Below are experts of layer 2 (counted from 0) of a mixture-of-experts language model. Rows are named router (the router's row for the expert), up (a neuron's input weights, with its number) and show model dimensions 96-191. Each number is 128 + 24 x the weight over its row's rms, rounded and kept within 0 to 255. Numbers have three digits each.
After each expert's rows: "mostly gets" lists some tokens that are sent to it at least half of the time; "comes after" lists some tokens at least twice as common just before its tokens as in all text. This comes from a sample of Wikipedia text that the model never trained on. Tokens count by the router's weight.

# expert 68
router:159115114117114124103127155110131142103143158088144150136150096116126144098138153163143103095138107093091097142136140117146138146112143110104177165140148093140092097145117140102158159108103121130164162071117131126134119093090162137154148167079094146104160107121134099110150093145153114139
up0:140139138138120137099101151146077126116140162111149168103163136088130133128151125126132118116105082133152136136115113113150108118098148142129098134109180130125124118142137105128088143169153114113197113122121188147080080141130164143081163160132105174091135146118135090139105102117120116122
up1:120124123137144123116160144097132130105151136155139130095105118114141118110143127126128101096199137157099127130150156117108113142108202110067150133126101112137097135081171114109102157135157112142139149134101105149122117117114111157105142128094097147114148110119136084113101155112148138155
up2:187141157144129129131073187135135103114144135131141118147171110106092140106137126159118125100126103142121104112125156108147137105104183102119139155155121094126176126169125121123133157081097072098139151108134094135154123138096151115131148147111105144075138118115156125114088097115137140147
up3:146117084146109141124123130106122126142173114079163118128134092137149100104139115124108135087160116110120109141134126103120099175127097101105165157127126112135083079139099168115134157111118130109191164110100116102138095087080176101112126149137094136153145105118137115119134112110151117145
up4:176126127136152116106111196080140112095127112102099122111122125136165167119168178146106123078106119109112123120157115120147173133109125120082148158111131104105072089131103138129149125116066087123113164139124141130112080097122166134133114149147103124124156141122122136141134124133146109093
mostly gets: "Thomas ", "″", "Stephen ", "Benjamin ", "19", "174"
comes after: "\n", ",", "–", ":", " ", "1 "

# expert 79
router:163110112113113125107124156106132143102146157091143153140147095118128144100143156161138100097138111099093094146134141116146140148114141111105176162139153094141090099146117143105157154109108125131164165072115133120138121090087164140154150168080093146108156107121132096110150093148154113139
up0:135104115142135137079173121088095177120103137109146138127141130108125147064174158150146106076095115105120119132118112116153100149120164137088148112161138098148134094151076123086115157101096121115144148101129137111121104130105171126121159166085117137115131126135129124122157108155181111098
up1:128127125118109129125104119073143133129113141090073138140126108118115142100097136134122122111131094114116116134127144105149129185089087117101112138150154103119129133143089142098151135123105166115110161146142147133114103118131169120121147135070101110113148150120138069128161122125123120134
up2:119128134124099124090130126104126119124112167108166145135133102089130134066098133140127143118134116125099146165099102130079192114110112126154143146130145109126112129125123127113176147129148130105173159079125120164150141131099168132110148144089139152116178082165129084134138126156142139141
up3:099136146124118105089148148119127137130139152054155153117138094122128165154115155149099109128110117096085102152134154087120155126136149126080156139131191100175117071136129139120142159117111139119135112091159152142116145083075148115114155165105081127124135131098110095133107129128121129103
up4:125110200106132121096142143106118097110129152116127150184125114165128135134138119147107106126135140067125124122129126116140114161131137122154130115156140101118111085143113123119153123105098152164151156145119110116103127113078151145132203098114087121107139100119114112091119088172171117150
mostly gets: "band ", "guitar ", "contr", "Ruth ", "guitars ", "vocals "
comes after: "\n", "(", "\n  ", "/ ", "0", "7"

# expert 47
router:159112120117110124104129155113130142106141160092141150142147097118126145098139158160139100097137109091092097143138140110146141148113146111105177163141150096138095097153110140105161157107102126134160165075128133122135123088091164137148147169082092145105156108120136097112154093146152109140
up0:109119109111137130114155148134107149116151125116133089119122121112081122087145128149128076136123113146113122123122136182117085115116140163064167145162173096128081136092151118105118111133075121151148154135132094142131152150119114136142162184083112143141143100116111117116119081134170117149
up1:151132156138144129115146142133128136114138111153101175142137110105151190117124117155106117117113091098109094144130175109110123168078132128096127137112130111124071110088100163058120103099127115098143131134080105132157141092119148097166141120117127144060130122113107113143123116120142111146
up2:118129139124129156075133160094145155133100171099100148121162130142132167054116116164124094121134099118118113161129114149141105150087153118115162151086132124141100119155109142115155161095142130138117130090123121135084144094129172150104147145073136123121142110075108116111129146193155119158
up3:123101130160105125091128157102098147115128117091121127133143091116156122121149116160128111096186128119096122155141148139126173123093125127076112143151133075125112126125116159109130145124084075133106170087131098123116132107088158151110128156128089139082119107118133101114107108185177127095
up4:200106103140114130106139088108126143123137133113149110161114102128107137084154120172137107117145129102088122172125154113114130141114160130115179127180148086153068113163131147105155113123132149118137172131132121102090138103096160134133156157113074113101166127119106100120120132127133143146
mostly gets: "p", "pp", "fr", "st", "ign", "pri"
comes after: "| ", "; ", "202", "201", "200", "197"

# expert 28
router:188115111126107140098132138108118141125142148095152123173148107119127142087141166147128092103149119096117096145126141098129136150110132121109164149136132102157099118139114140091159152137081110120148156081138135137121103120111143145126130164077125162093119097120115111131136094160160106135
up0:107098143127123117143121136069154128089108117162152134124095115116152122072140133130153121104170070136110123098123141150109126182087121119130129110150108079137110123132126133140158153126080125130153098145132138107196091143129147138123186132136116094121130112098071134116120119142167127160
up1:135121138087114149095166129098115120162158124108121131136107143107106154124144159118124086110184125156116131164135153118182132135079143142109079142181115189147118126165100173116086170149152117125150139148129139092107093146137117156111122133104083140117102121060092134125084154127104103089
up2:096119112126157109140179111098131141076121126108064142136157107142127129124158151121092145150147099128118095142110165171164157130113147113146122103167129125122171090129085145122099120097136136128117153093137115117105133118123118129152164155126089102133106182090109122109126079187140115117
up3:168084127106149165126092107131102145118116139135148133130145094129153148131131147081166143153096106128089131127131141085114151118138145160121092202137151102121142120102139081098133206161132106076116140083143159121115135136115121149116125146086141121091169121138119130117098115166133111197
up4:171134136154079136108103166151131123090119161121114173101122168112095125150194171135146089109202128109130123107084125096166140134142102068142122109170122139125144133100145124119131120117106116126102150117156106119110073139139125137123115164140094137135138180119145136146093100122138139096
mostly gets: "See ", "Awards ", "also", "Championships ", "Notes ", "Rank "
comes after: "==", "\n\n", "== ", "===", "=== ", "See "

# expert 64
router:156109119116117124103130154105127140104140157090143152143149094116129147099141160161139096097137108093091095142134137118144139145116143107107177164139153091140090097150114141106158158111102119130164166071123133124136119091089159138151148168079096146107154101121133098115150095145152111132
up0:170103127134123114114137142147083129094142164143127167137150123121152146081125136134158110123112125138109093115147108152105127141131108110104156109132192089141144079159121153088164124084132125132149151159130100111118073116099108133156116139110102116124132075132161097139124119149127116107
up1:145142140086117088112120163097138148108116122099122103127159091103122157104150136116128160167100158120135133114137149159143180077142156125127081167132109119160089142129140144121112107121114134114122158137152143103104161115134143151122130097108109153117140109131112094107155116154137139116
up2:145101106140128131091140152116149147101157151114131130118154093116145143109156115144171119128138106138096127137131154158118130151105095126123133156116142108149068124151139137108137108093119139170140158133141121119117118080054172066114138141109138094103137116096088127135159105208137087118
up3:137134098088129135136139150130140135116155135126129159157110087096145123098139150149168153131160134105093115104132136140126129143125127129136148148156171106157179120147134167095117133154123097106144166104159130159145146151094181168121103114081130125091132098094063088111121104160152102121
up4:104089130134115146100132152110122136137132179094162130165110082089169132091137115157123113126121085070123100151151135115147141145101115146104153142115115127159136115168122170123132128113158160155186138126102110143150140102116139112176121112090091130070146123136145086144123109151125138133
mostly gets: "some ", "Far", "ا", "only ", "Azerbaijan", "39"
comes after: "(", "| ", "\"", "known ", "such ", "released "

# expert 10
router:158108119114114126103136150110123143102141162088145152139151096115129143102137158163138099098138107096093096147136141113146137142109143111105179166135154090140092100151116142101165158107102119126161165073118130121131118088088163136153149166079095142102151115117131100111153096146152106135
up0:147147104133118090089166141111131141121132149110114122130135109164112163120150165145128106093139060088122136128140145098151137137126149133088122162100151104120079126135109184099136156145095142145167157133115148154132105101132132108161135170091123137114132113104095086133133100114160128124
up1:141137107135093134047088093114097123150114155119144126140157124136134117112158146129157118108101126104077113126133126162135159125120147112106146135178123115112115132119090151116152124102107140146171144121132151120110160131085135149181147170089080148114151099108090093116084129108174122102
up2:124090130130130124089106161087115168156111158114137144163103131108103139105170138154167137111140100109125088153126162137137169163115140103129119125114150143125121146122097160072127128092159133145141146141141149181130129093110154121092141122103112151090157123063127134100148116170156103132
up3:141164115130108124118163127110163118111182134109152164170136097083113126116118142146091112110124105123124064147145148116127150095121145153116179143132169122157140139142145157083127188136100135130139129113130130159139131125111142166129161154080116122127137128130111117092111143166173124155
up4:162147101134108137096114124121077146089137163098084138132105129126155156096139158173124124097133115110102131130130142138139113143148112124116147137157115085138111101143137138125156077099085142096115132111122122137151088103059148087155163136132133156087142143112115131132148129138138111154
mostly gets: "Kh", "too ", "Khan ", "gar", "Khan", "Kod"
comes after: "| ", ",", "; ", "\"", "–", "is "

# expert 76
router:160113119115116128104130156109130139106142157089141156140148097116126145103141157162145098097136107092091097142136138111147135145111144108105177163140151095140092096147116146103157164108105120136161164070124132125141120091091160138155150175076097145105159105118130096116150095148153112133
up0:163125131139119142109124162111146090081150136139131101141116125139175141120155146106098088097138139081103113141142142138120153141112149163101141141135139141142118110137113153114166169086116091131104149149129154072111137105120183103122154144113070145114192110159186070119095112160136151141
up1:144077128121112130112133170116123133131178155128121099123115117119097149124126114109126133135122107126096152133119163139126169135139126150131101109166140122180125113152121165080113121114123120162144148136106113138128140146128147150136135088104148082144184127114128136127096144077201140114
up2:149116161171122119116165155125153161132116117089145132114135107165140103096176123168177146106136122096125094138104128103150146144136148133100157143143135134171122138131107146103170130112101167130111126129153125133133127088121138130093177133108085092097148123130101105121140138109155105130
up3:114142122141120121137138159126115151076174132121142116109129098120171161113171109131101106085139150084102083120141138123115162142110151119110120140130126140155103104152154149069145119103082130119135138095135146168128124109109141119166154142106089113098121119151138112088129143147133150113
up4:136135108127139107094122136071109161127119117118129141148105126141142164129149092134112085100124124121086113153151136128116140152113094108123183124173157103159114108134089128100162112124105141135151158114094109126136135104134151140176134110076127128086117103141140119122148141128168155141
mostly gets: "bon", "mond", "Don", "Motorsports ", "Mary", "funding "
comes after: "0", "1", "2", "6", "3", "4"

# expert 42
router:158127126096112156097122145078112130117142141127140151137118104107162153122171125132134094085140098117102099165139172110156157169122151117103141146174160102135102092138093154124158132103126117113174183098122125130142118121100142159136130144114113126107137097123103084114133114149155121126
up0:196136160130161134112139105149142134099138150133103156112172138138089156131090120120158190094138125120114123152112125119184176117104184113132168108129157117101099125106148106134149070151117135089156121109094100108191155128115110130134140109132111125114097131107104083126127139111137141090
up1:147138104151081115133162149128113118093151145096079154142162148103105136151115155149129098115134148114146141155164156068116104095144110115148166162168124109143122100129131118128153126111089158145138129110126138090109137137107145146121133145116143077111141132149131122142149133141156163097
up2:142102145173094170105147159111097124125144118128115145143120166140091151113126120154136127139153109116162129165139165146107125164133105119107113119117108138127102137096153118086121181100133149112156125143116148125164169128101106103164157212121095094137138116119159091097114119137122122154
up3:169135120131116147175133125115111124104127113143134169168106118141124090135142126152130129167206091119097110148151129130138149115177149134093136167133126112100147130158131142138152125127122077130127134124112161148142108120103126136159165127104082146094098179077102135171114103170133128083
up4:137110134101092101095134156115140141136153117113086136144125138094112133106132134137136135137144116155124119115151140106127145098114143143129141127097128095154123126162127128123144090144069149099137148096090163108066169139137137099134155131114163137119161070145112170139134149169150136137
mostly gets: "; ", "It ", "He ", "he ", "but ", "it "
comes after: ". ", ", ", "that ", "where ", "when ", "). "

# expert 65
router:156107120123116125103132157107131143103142162090140151135153095119133147098138156162143099096137110093095097141134140114146138143111146105105175157140152093139091095147116141107160156109104124135161168074125131122135121091091162137152146167081096143107161110117132096114145093146150111148
up0:122120138103127183120093157138133137121114147133115167142098088129151151088103140115121109113137100121106113155110136091117153154117117116080119196108147099167133144160123111115115135128126186116131157101102106131151141111106116134116137085103126157046106129135113128100121140173149114126
up1:135082134144132125120111140096161159094144149133147147123156100095128136115153163151059116107119138150103119148120141125130126171103107128138149141142157131132115177128136157132139115154117133098184167102074104097125156154092151116150116150117093085133183137148139100141117121122139128110
up2:134068083092138087127129173109081124135154147147121143100117078113110150136163157148126130108135118120108140117119175107146139139122151116115128134126136087145141103138141141125152101119136151157125127123139134114073166154104137134123159124096100131114116142149085131115106126140151160118
up3:127144120104112146098147168117135110117129148096128124180144086132167103121128118144102091136131113097168130130129172130145139162118125106142104151167146157145105108151102174118132140127089125117168193134136184125097083100108147128143136104077117101089146136113116100120136098159096122178
up4:173102151139119124100151100140128116091141142097151145163145074108145165140136113113100115121131125094131115198141128087137161122108135117135173145102144102160094123180127121096124112107106127114118160098128138122096095155152141125107124132058129165138130133125139129090107125132144161122
mostly gets: "men", "cl", "arch", "cor", "con", "members "
comes after: ", ", "″", "9 ", "0 ", "5 ", "4 "

# expert 13
router:161110115123116121102129155105135143100145161091147155139146096121126144099137158165141100098140107097091101143132142118146141146115139112106177165142153094143094096150117141104160159108105126133161166077121136121134118088090164141156147168080092148107156110120126098112149093146148113135
up0:144089145099123133148158101133114075145175147139116143146119129118143162113132126153146095137125131116098140132111113109110132147129087135137189140108162104127122133142158128108140165126097095069133129113121109123129108104081157131131137129117130128107163117111109117128141097133158116136
up1:134099119121136135075108131147113131113151179112138131132135107072145150140107136141151127078153136131098121129131179132131126142126157114096131186135121131129098138160134155100163129138092119127158129104166100090138135090088131117171161106114070120122159104117096137152110088146130129155
up2:157119142134107140092117129090154177095159180094123105112140092096141119147141124144133086107155064093099146135114113132095108144126102095139117198135144127148108131185128120087090147121094102099130166140112125159102117122080180143141106155108072099100127128120118109140093126126147101126
up3:147139169107108156135151156122083109133146154144122115103142111127139138139138119150145135116151105094111129162142174116133138147147112117112126116103155160144116133126094107080133099131137133142154169138118147101106131095120154117143131112096073104096139108133129100090147106205170139062
up4:125117093148099142142137155121127120136137145070115114133137117110082086142159119143105124114115119134134139079126120115113153137126166137104120122127153109131119139136117120100164130116109145140140132116084097145165076108100138109145160161092111142098166097107104134137092121122148117136
mostly gets: "|---|---|---|---|---|", "Lind", "Rosen", "cam", "accompanied ", "CB"
comes after: "\n", "is ", "- ", "\n\n", ": ", "was "

# expert 11
router:164113118118114121102135156108131141101141161093140153134150096117131143099136155164140096099135112100095098143136140115145143145114142108106176167137151095139091099148116142106162158106110127130164164075125131123139120091088164133153150169079092154107158107123122098113153093145155113145
up0:165118148106128173108113143134137161127137085075127107152147119122146100096140131153102179113143140124109141159132151139168121149116097088091123111148168073123103075138104141102148092141143167147188178125105136126056088129078149153132139149116115136111144151133122121140106119166125120127
up1:133149140116145142091119153164176142105162176134131134101120119096113153136142121147098149142124101133141096138142179133105111149136123134132146155135161115162158127120152159091101141112115116126141152138132111151097114052091135085141186161119128099105119130119082150152117164127121115090
up2:147105160094119163140123148076128116083124166106120146147144132119158153124145156118136117123164125093109117129135185112148130154146142137090170141143172144175088119182102152067161155131122134166137151142111103128122134102105135209116183157088092139135157142141109091125119115130150145141
up3:130130112155095137125110123126122132146126107170160118122152130140154178111120160117151123143131127133132095146117200113140109128168159108140154113150119143132116119169124148115140097120147144146192128111122147112096155094146167136117128103101107156129140098171096089093146123129161121138
up4:149139163102129096108127160109141131147130168072160112156145108161104164129136139174147120085122143139096132123108114096150179137088171128122122142087139114113094136123104156100112092146090150100111152141092112135112141128092118105172136156060134156121190102112152152148153109135134128126
mostly gets: "hy", "Met", "asked ", "Hor", "Ry", "hor"
comes after: "| ", "of ", "–", "\"", "'", "on "

# expert 27
router:162111119118110122104131152110127144104141157091141152137149098115124146103142163166144098094139113096089102142134140111147139143111140113107173158141149096137094100151112147100159164110108120133165163072125137124136120089087161138150148165083092143105159104122129098112151098141154110136
up0:149135088121141112111137160109114118111131156147164130158110103150128160100126107125109061083125119111136108154134122116144123132151153126127161131132142110131080156113117154099165090125088148121169138111125093152112112136105148132143111101115133159101162105126146136152175105150188135146
up1:149156114134108130094109136158118144142167148112121164116123114112111152103162139147138124122123123108160141155138080145122151150113139173113127148125129093149120096157102140107154143136113175114134106072137145111119096132106127123160155144089127146146129126139123086104125093110145121152
up2:148147112123090103111130134093120127116163185066142102101154148130112113102144101155117119081190075108103118140125155139089119134138117138122154147139093119120106146122157159099102127109135118115140197091128121134141114147095083141163100138119135145090122086129128104125086157161121119155
up3:131138166107143129118157150108129112117111173122167130136137078081142145112151146121127132106110100089102131168152133126117136120140102098122139129117150113161100131186148109121131116131075175132119140109097150114117147099097178134134126117080125120137130124148116115162103101154138149131
up4:142133115155093119110157157142120158091120175108085176139154094115131139088108110147139138120131119131106106138099137097126194155120139087072150132129165102124094111170132093102160153158143104122165133130145126165130095145091136127135157137084127142111120129131122108129123140143145094101
mostly gets: "Ga", "q", "NE", "All", "another ", "Tong"
comes after: ", ", "in ", "202", "201", "to ", ": "

# expert 61
router:141129114109115159104142166129122132095144152101150129156152118110125152097151180140141100117160081110128110153129134100143140149110125113093117124154151098166117129137108151080148156122086114111146139092136129142122108127106151147130131155085102144110152079131120128132113109176157116131
up0:140159140157093172118162088128109120171156125104111116155155127100127134070122109135114121102137152110116123119129142124127091142143108143145151109108132194122121150136098125121119142158132135137089138127138127158117136155101135125143155145149134144127134119108100103123175170109128150130
up1:102127143108115163099127134124089139134108123126115169122123142109119140144146137131091100131113146093153145154132148133164097139148103116085116095127103154151124080160168131116133137095121108117146107107105119122145121139106113139140133154140142188116125147116119114127105122146114131135
up2:146121138106143169124148079135105095096131116114155078077148124121143136109106144155097136106144109157112134127152141146127137128112131095163102158106116167146117088116109111128114163106109128130129168117086185073093136111110121151108153101134133127110167118139156133119157170184095127170
up3:150109132131093106140119153149114121134148113070141097158178103110149170143082115136098143120100136149104126142130092110127142123152129072111148137116111110169108106105106194103156145138107095076063111115141157139128097107137133102114116167106105161125121074141123127174144117109150144123
up4:152127146093116126134129145086130098100131154123130139128094119129149176128119129136069155157092100120131109134135137097158179119098131131146097102160132105171121126118134152150116151126077127071126155138108090150126136136126108098142165137082120212136162149144126156147124153152137128117
mostly gets: "life ", "life", "information", "Location ", "Born", "History"
comes after: "==", "\n\n", "== ", "===", "=== ", "."

# expert 4
router:157109112119115125105132152109130145098145159087145158142151094117128142100139157164146100093137111091092094143134139114147140147114147102108178165139152098143093097145119141103161164116109122136159163072127127122139120095090158134156147169080096145106158106121138098109153095146148115141
up0:131135115131121151090147164073091146125157158086158116129164115111123167113104151164131140138137145161110134126140156109152150163116165123132169167164183118154108090173124140130116146141109125134135173118062144132120126124116108158133169159128105138100113129101124136094110112160175119136
up1:179112119155085120102112144086150149105134152088099143170172109136115128048155158142121081129178154116106087105119156147155135131137106156100135106141119114151133123133126137070107120103142113097154128087096107074119136109103164082135155153133089116139116080153113112150146094112159122198
up2:126128146116105168134170156095118115084137142132105118152137088109148117101151121149127114126118120103163137127119147135126145156142129119095133139142213121177116086159106138067149160132149095157162163122136137138121100084100146119111157127086094163099122104140135121149104099139150121119
up3:178117126123100104108130101122104119144131136077131171123122138142118155136171134118127135120190089067115155116163114112120113152098143134113129139150135139143128156138147096110131093135072115137120177131153136134154149148104162152155140145131099147128116069168129135117137121150121140123
up4:127104150147146126130115128115130155092149131147132099108096136093119138075123148099140107125168130091113123160119145133134158151156148150103135145107172115138097142148166133115118121119106126165185132113105166150157153078104163127147149164102107150147124115097110084122158129129195104123
mostly gets: "Mc", "commissioned ", "IM", "Queen", "vehicles ", "designed "
comes after: "| ", "201", "in ", "on ", "198", "("

# expert 39
router:158111115119113125104131156111129143103146161091147150136149094119129147099140155162139097098136113092093097141129141114149137147113144108107177165139155094138093098145115138103160158104105118126160167074120133124139117092089161140150146168082096146108156108120131101113149096147153108137
up0:129117108122127151108155163087120153134147139096138137122160128129131183083159123171149107100136115109124091141123140114150145152094131102117179145107154095122109113170124158121133116120155136106141166106127128120092088097103156137141158157064101162111136130105114116165134124161159138102
up1:108128092090132109094106143086137138122123181118080143171131108143117093092148156152150096108133145132109092139158151107169132129087103128094128119112162125135089088150113173115149120152132092127154150165130116122138141162078133156156132139129137139131154113131122123103133101078168113117
up2:149098122151129137086149117106149133123151117116128129098169077101117185110140130143117152122161139112106103125141147106147144146111106159119197152144158110110152120137125144090118154134106113101144189099122108148111142149105115090120136149105153106090120117122088096118123126108135138120
up3:131081125111141122056167119115152103137195110097123129150128072092144140119175124146160108066122091107114122132142117118143143102131134112149146147149167150162125104122102141076128125103118147143156156117092165133134093115111162136187167162108137123150137131131153118091131101154175127093
up4:123125167134110114093125100119078091077166136088132124154110115108159153102148086139086119159168063125117129165147138130153164165111122112098152158122131153147108122144095143105136119141130080107153134110120100138120145116122147137121154142128111134161109141104095103113106095133203153141
mostly gets: "officer ", "person ", "bad", "travel ", "shan ", "girl "
comes after: "the ", "″", ", ", ") ", ": ", "— "

# expert 38
router:158112115121112129105134155106136142098141161086144151135147096116124148098139165160138100097139108097091099144139139117146136145113143104107171162138147092139094097152118143098158165108109118130156168073123132125144121089089161138157147170080093146105155104121139095106145090146151116141
up0:152120145075128117099126147137074120101161154111142124151152102112164126127159091138125124148178138138132121133104163144125130108112115137130136121160128149139119143148046111062116100111102094157128118121154110135140138110122154146152149172110125145096132129098086157138095101114138129147
up1:116129143135110134083144125119152133116153130127145165123130095074111113105144124153095119122162111104094138112121108170155125173103129141124141124138111118142104104150130158086155133127120139063172112086107160131130152124076179148152152162117093127099192100141144115084140089108137115138
up2:119103097141144165140131157101104127096134138146143148132126126133113152084143157141165116119128099107093103144127107124129149150137101114100122132133169149124124105155077113129142138150125128112165162088194133114109131148080181130104145140107105159122175167111097104111129151163143129161
up3:137096112147088138087135120096118156087122133127104159116138102169164142116127125164158099120138104100116140116123109106124130152098190134122144138114162125132112086138140154108155120127111118115197134124138141104129115122088171156127138155124117155123130112108110125113129106167208114131
up4:167109107130124135094142125106101128099140141094168132121113098085135156100153138135094146124129124148096127136117144163133191143132149104108166139146159132131064105142094134110152127082123121127143156114144118173138138083086123171145145128113124144106133105135110112091151116146162109127
mostly gets: "W", "Ex", "Wa", "Bet", "WI", "ster"
comes after: ", ", " ", "% ", ") ", "″", "well "

# expert 67
router:161115118116110128105129155110129145103145158088144150139151097117130148102144157163141100095137113092088095143134142115148142144113138106106178166141154091141090098146115138103158167106108125136161164074123132121142123089091160141152147170080097147104156108122135101110153096145154111139
up0:156112148127104116085145135070103132090160171088113107129158138128152150121113181122120134139117136110075116139120167099135138137098161133119139152134173124138094131087102148101153128101083165120134172098129154134126085132113140130119153123103128144091159119120100105115106081133168122175
up1:152127163151085133112118152114136146064104160143136086171177120113141098077148133137125113135140118114136125106141133141137181096088153108112141161094163128133109103108125138117155153134104103117119133119162116094151113143109155135119115113107116175100118143135134130117158135130138114141
up2:149134153141146146109130137127092116086175142114102121124121086140118117089113120152135127089147123120122105155142171116144165147110152117095124129096146126162158146104141075120099102119136144113159163138181125117152146184112144130124126173115149103115133152092111135107146075079149139116
up3:129131135092150123131110155158122122107116106095131094135116124124129107117125151142128103123105142146134115135137140154142121183093100150116143117224134136181120126177151101131140121107170097135135122145122080132125129131153160169139115100095116127079132081124085117086080095134132110097
up4:106148100134125138099142132112114141093147173127097165118164081094132150114114126180124121134136110104102093136152115143107128150153148092115150156141181113122123111142086117135149097059156128148146125137129159139093084113139142129144109176126086130051090149131131143131145104133166137112
mostly gets: "Mike ", "Dan ", "Sk", "Elizabeth ", "Sch", "Sc"
comes after: ", ", "(", "; ", "- ", "Phylum", "zone"

# expert 41
router:158118119112113123103125153111132138106145159089140154141150097118124147103138157162142099098134107092088098142135141117143139145112142111106177163138148095141093100151115145102157159109100123137166167073115133126137117091088161143149148170078098151106159101124131100114152095147151113133
up0:118097107130116165080127167132094132109141163086130126169096105128099108163152151114134117072111125107094101117147133089131138141112134114110147101097146129131073098111125156095113136107125144104139104090140130136133127140100177141164147158101139107121167086138121140092143110155135121115
up1:162082139115101149103096150103112116139095178132124137144159134120140138144140116179143101136113123082082086110133119149143123142091131117103156145127120123163094118130075159094124139121130085096131150145101113113110098112103163114119109141083140134102137131170114100120146138143121114147
up2:163142113113115135096124163115137138090132157109139143111161136100108123131152116136096106137154113113156076125121147129107147130133140109110151119116167111138108132142069171125160142109127095155153157113106106115128117091100102170169133161110106121106125149120153100156103130179163105155
up3:140130127152119116106145179121150168091099159137136135135144095079145119089125138124130088115125134111116084103123144129139128151142117141109154124114133137135102123157116140110098070121119118090146128097117130076122127154077170171107129142133097125129173116119115130147125141187170096108
up4:139124109097140118136146152119148170149135178130135105121161126106138142124124128140105079092139059129124106129135164103147138148096104135105121111156162095117099088118126118120155117131134168143098156134124104173099122105080165108085161104124133108121153145111142148078124113132145117125
mostly gets: "increase ", "55", "increased ", "47", "Georgia ", "noted "
comes after: "| ", "(", "a ", "was ", "is ", "an "

# expert 50
router:134116138144110126115162126105112156089156144093142150134156090109114165084148138152112110110133092111079117157142142095159133152094127139091149143128168101152120075145132154092153107092110117151159183111110113145104111110106147154160154146068110125118181104125119086085147099150140115138
up0:122078129078122111090143111139122131139122121063153107151103149151096138084104120162140152124134127110073117154137119115146124107133088130117161108118147118144137168117121135103187126152116109120126174133133125145127124101125137175100113140138130140119138071100097173129100103138173125139
up1:137144149090173099117122114138110151159122123150080163149128104132117142099124146147151089127116123133159130119132116159157124148097137160133134146110133143102124094124116142114099172128127155153144141153141147139129130122142125150112098091119110148141168128110119100118146128115140128157
up2:174124143131149123114103117088148118137158141154117161121109139126140079115106141120105167124104138117103103105113100108156129162129110136120127124134080079103121153162168130143109126158113101106118151088148147107111146119134136065162125162118149124131114122125173121121154110184128131125
up3:115119167122117133092130129158112134102111128139105142121122123139132161130157115107125126113134120154115117149129154149137142113117143121045089088139151131152110157123056094094133163109136126145121138145103105120116143121129143067114130164109099109126153094141086128122086165157104138150
up4:116150134144167134138114100130135160077130132143104086132101122109103101183155121119098109156112149144121104151108107169149134157152143157196145118110146104145128098135152146126148090083105181109129109119088137110114109129160199092133149145082138178117122146106142154144168096134164116153
mostly gets: "\n", "\n\n", "===", "==", "== ", "===="
comes after: "|", ".", "\n\n", ")", "==", "="

# expert 5
router:157116116117111122104129156107131141102142158090144149138148097115130147099139153163142100098135112092091098140142139115145137147112142112105176159146151090141093099149114139105157159110103126131165166075119131124133117091089165136152145169077091145105155106121133099110152096145151115137
up0:118141115120089143110138130134120110123126140081120141108104097089138128129142098130083116113133131099117082165123190166108135127127127129086124133147143097141086117088115144131114136145147104131167129089148148105146111099106192113113127116136084145090165117115113096123129133124143163125
up1:121143165120125210121109127137148136120130179091081149122125116117121171123152123159139137105136154112097095165108127108153146143125109139134155155110127144116111099111150148074116165137113111089142136125094136138109118117068148128138141134103117142120144105120119108095156132127124150124
up2:178112158119149129101115120118147148124148174098140141164158100102126147122167122199136143154149105132136100079146150098120146128101140133081118122131104120158118103162090144105129141132149131158163161162194139154127120140115146135145146127117100122079145123133122090118129154161151084117
up3:143126107083117169117133131129148116137123118123154114112122095153112159069150136145102097112113103107099132125137146168125161153119141122114190098148129121143172137136097125159133165092146138119179147129146117177116122127113132121168123114077148116123155156150094068134120133137148129113
up4:107135143141152122106116146100134145125136117099132117129132102116147150102158091155163144113130105140139085153173149105162114133098149130118155142148124082109150137187121121106157167092108130156141133118121093155115101051107105124135121154119110120092165135068153103102134131135145143137
mostly gets: "Mo", "Ber", "mat", "09", "Ah", "08"
comes after: "of ", ", ", "in ", ",", "for ", "at "